Weights of a small mixture-of-experts language model, trained from scratch on English Wikipedia.
Size: 8 layers, width 384, vocabulary 32768, 81.9M parameters.
Experts: 40 experts in each of 8 layers, 144 dReLU neurons an expert, a sigmoid router.
Training: a variant of Muon for the experts, 441M tokens.
Below are experts of layer 4 (counted from 0) of a mixture-of-experts language model. Rows are named router (the router's row for the expert) and show model dimensions 144-191. Each number is 128 + 24 x the weight over its row's rms, rounded and kept within 0 to 255.
Before each expert's rows: a language model's description of what the expert responds to. This comes from a sample of Wikipedia text that the model never trained on.

# expert 0
It responds to: Of and function words. Mostly "of" after a head noun, plus "the", "for", "in", "to" and foreign particles like von, de, da, such as season of, use of.
router [135 144 117 141 104 105  98 177 132 156  86 150 140  83 111 184 144 122 102 143 136 140 148 143 150 163  98  91 139 146 135 169 118 127 151 139 143 157 146 161 152 138 124 120 154 108 124 121]

# expert 35
It responds to: Abstract and collective nouns. Head nouns after the, a or a possessive, often before of, such as population, system, players, rates, size, coverage.
router [105 147 125 144  73 116 122 156 145 122 130 136 154 115 167 125 124 133 170 117 135 142 160 142  88  91  77 133 162 103 142 120 140 116 151 142 139 137 153 121 186 132 100 177 103 129 161  94]

# expert 24
It responds to: Hyphens, quotes, brackets. Punctuation marks, mostly hyphens inside compounds like party-list and follow-up, plus quotes, closing parentheses, dashes and line-initial list marks.
router [ 76 132 149 158 101 104 134 154 152  75 121 139 143 130 128 143 127 130 137 109 157 106 143 119 148 105 114 167 120 106 157 153  82 120 136 118 149 141 164 103 145 167  48 129 153 132 134 100]

# expert 32
It responds to: Prepositions of time and place. Prepositions starting time or location phrases, such as in, at, during, until, after, into, often before "the".
router [104 119 132 113 145 117 112 138 159 141 121 122 118  85 143 148 139  85 133 118 163  92 154 121  92 145  98 145 129  79 156 157 111 117 143 170 144 130 120 160 167 133 110 108 120 130 110 112]

# expert 15
It responds to: Citation and list punctuation. Semicolons, colons, parentheses and line breaks in references, infoboxes and lists, e.g. "2016; 11(7)", "Formed: 1 April 1966; 60 years ago".
router [121 148 150 173 134 150  96 152 151  95 116 144 165 100 163 224 112 109 161 162 115 122 145 141 113 124  91 142 177 126 130 156  58 126 179 141 153 142 119 174 130 121 133 169 113 130 118  97]

# expert 37
It responds to: Surname and placename endings. Final pieces of surnames and placenames, e.g. -ville, -ford, -burg, -sson, -ović, McCorm-ick, Card-iff.
router [114 143 162 135 106 110 148 165 111 125  74 149 141 128 115 176 151  76  86 162 129 139 140 138  90 126 100 101 134 130 167 143 132 108 160 119 133 123 122 184 123 176 131 112  98 106 149 113]

# expert 26
It responds to: Copulas and auxiliaries. Forms of be, plus not, been, it, to and also, usually right after a subject or "This": "This was", "has been", "did not".
router [129 120 149 140  97 110 124 105 122 118  91 117 156  73 106 124 107 100 127 162 178 161 149 104 126 125  74 132 148 125 135 160 118 138 129 115 128 149 105 138 152 141 155 157 109 109 143 110]

# expert 18
It responds to: Career and release verbs. Past-tense verbs after was/he in biographies and product histories, like released, played, served, used, published, began, founded.
router [115 119 112 132 135 130  86 114 137 140 131 141 132  78 142 158 104 114 117 148 156 113 143 141 134  77 147 138 139 134 156 146  92 103 152 107 121 157  90 181 160 175  69 115  89 111 129  95]

# expert 5
It responds to: Infobox field labels. Field names and column headers in infoboxes and tables, usually after "- " and before a colon, e.g. Length, Spouse, Coordinates, Species.
router [114 133 108 145 102 138 133 112 134  95 128 167 152 135 137 169 102  95  76 145 112 148 130 159  70 114  92 151 163 107 129 107 121 167 135 123 147 157 107 157 202 138 114 141 140 127 145 117]

# expert 6
It responds to: Capitalized and word-initial pieces. First pieces of split words, often capital letters or prefixes like re, dis, comp, trans, after quotes or "of": "enc|ourage", "res|cheduled".
router [ 87 146 150 118 112 160 127 138 139 118 150 142 109 132 119 148 142  90 153 140 139 123 157  87 132 118  98 115 137  90 135 144 110 108 142 172 157 101 158 138 114 129  69 147 103 148 136 116]

# expert 25
It responds to: Determiners and possessives. Articles and possessive determiners before nouns in running prose, e.g. the, a, an, his, its, their.
router [102 127 141 182  96 136 114 108 149 106 134 139 121 102 148 138 110 112 144 145 156 137 148 170  86 117 146 150 144 134 162 156 106 101 157 174 129 137 118 119 157 131 124  87 110 144 129  95]

# expert 13
It responds to: Name-initial pieces. First piece of a capitalized name or place at the start of a word, e.g. New, Los, B-ristol, Madh-avan, Kish-ino.
router [120 121 107 143 126 125 134 125 140  96  79 182 115 116 118 158 113 110 169 150 135 129 166 123 141 119  76 160 147 113 134 164  97 123 144 127 141  89 145 178 106 132 130 134 122 139 131 102]

# expert 7
It responds to: Institution name heads. Final nouns of proper names for leagues, awards, schools and teams, such as Premier League, Champions League, World Championship, Haas Racing.
router [108 131 125 126 147  86 106 140 136 156 129 159 135 132 129 172 135 114 146 136 144 113 163 161  65 104  90 146 122 135 142 154 106 136 162 130 153 133 139 143 148 114 103 145 131 136 121  83]

# expert 16
It responds to: Role and occupation nouns. Occupation or role nouns after "a", "an" or "his", such as director, singer, politician, wife, chief, member, lead role.
router [101 127 113 124 123 102 132 137 122 143 112 132 132 128 139 149 114 129 155 135 122 115 154 117  86  97  82 118 149  85 126 173  96 151 175 128 105 154 144 123 159 122  93 153 125 140 157 103]

# expert 4
It responds to: Nouns after "the". Proper and common nouns right after "the", especially US state names, United, city, University, club, borough, Cabinet.
router [ 96 180 115 114  89 101 115 174 159  87 120 158 118 108 142 109 141 110 125 149 135 155 157 118 110 121 106 123 112 117 116 154 111 111 139 109 121 165 142 163 141 151  92 121 128 113 147 126]

# expert 28
It responds to: Adjectives and suffixes. Adjectives and adjective-forming word endings, such as social, local, common, -ical, -able, -ational, unprotected, repetitive.
router [ 92 155 141 120  90 133 124 136 146 149 124 147 156 113 146 131 108  86 145 134 140 137 128 149  91 139  87 119 115  77 140 153 126 132 151 158 151 139 105 146 165 148 123 167  89 142 123 107]

# expert 38
It responds to: Units and abbreviation pieces. Unit abbreviations like km, mi, kg, cm and middle or final pieces of acronyms and codes, e.g. "CH|MP", "km/|h", "units/|kg".
router [ 79 113 107 162  94  91  85 141 152 111 116  99 120 112 150 178 119 117 136 111 167 131 144  84 117  67 102 136 124  76 145 138 122 154 152 166  93 123 119 132 108 146 100 137 110 153 145 125]

# expert 11
It responds to: Sentence-final periods. Periods closing a sentence before The, He, It or a line break, plus en dashes in year and score ranges like 2012–2014, 0–2.
router [ 99 163 129 153 111 108 122 144 115 113 138 112 144  77 138 179 125  96 107 139 169 144 142 104  76 132 149 143 113 123 107 165 128 149 134 165 123 146 139 145 147 132  53 114 108 165 164 104]

# expert 36
It responds to: Foreign name fragments. Word pieces inside non-English names and words, such as Turkish, Japanese or Slavic syllables like ur, Nak, kar, plus minute and degree signs in coordinates.
router [ 98 127 154 155 121  77 117 140 145 150 132 143 154 122 148 181 135 145 113 126 161 160 140 105 112 115  86 156 152  77 146 178 106 134 139 151 134 140 124 144  96 169  87 111 120 131 143  93]

# expert 20
It responds to: Verbs in narrative clauses. Main verbs and verb endings after subjects or "to", in plot and legal text, such as took, tells, gave, affirms, inherits.
router [ 94 184 141 133 138 150  98 140 126 112 144  98 121  98 159 145 114 104 104 140 106 129 155 140 122  82 122 129 137 107 175 148 120 133 127 157 164 149 171 143 143 162  90 123 132 123 133 128]

# expert 14
It responds to: Table cell first words. First word or number in a table cell or list entry after pipes, semicolons or dashes, as in "Season 1", "backing vocals", "Nominated", "—;".
router [138 130 106 151 127 150  91 130 122 125 112 191 114  93 152 209 140  96 142 135 127 134 176 127 125 132  80 138 173 102 122 144 111 148 147 126 153 111  90 143 123 120 127 161 105 124 119 121]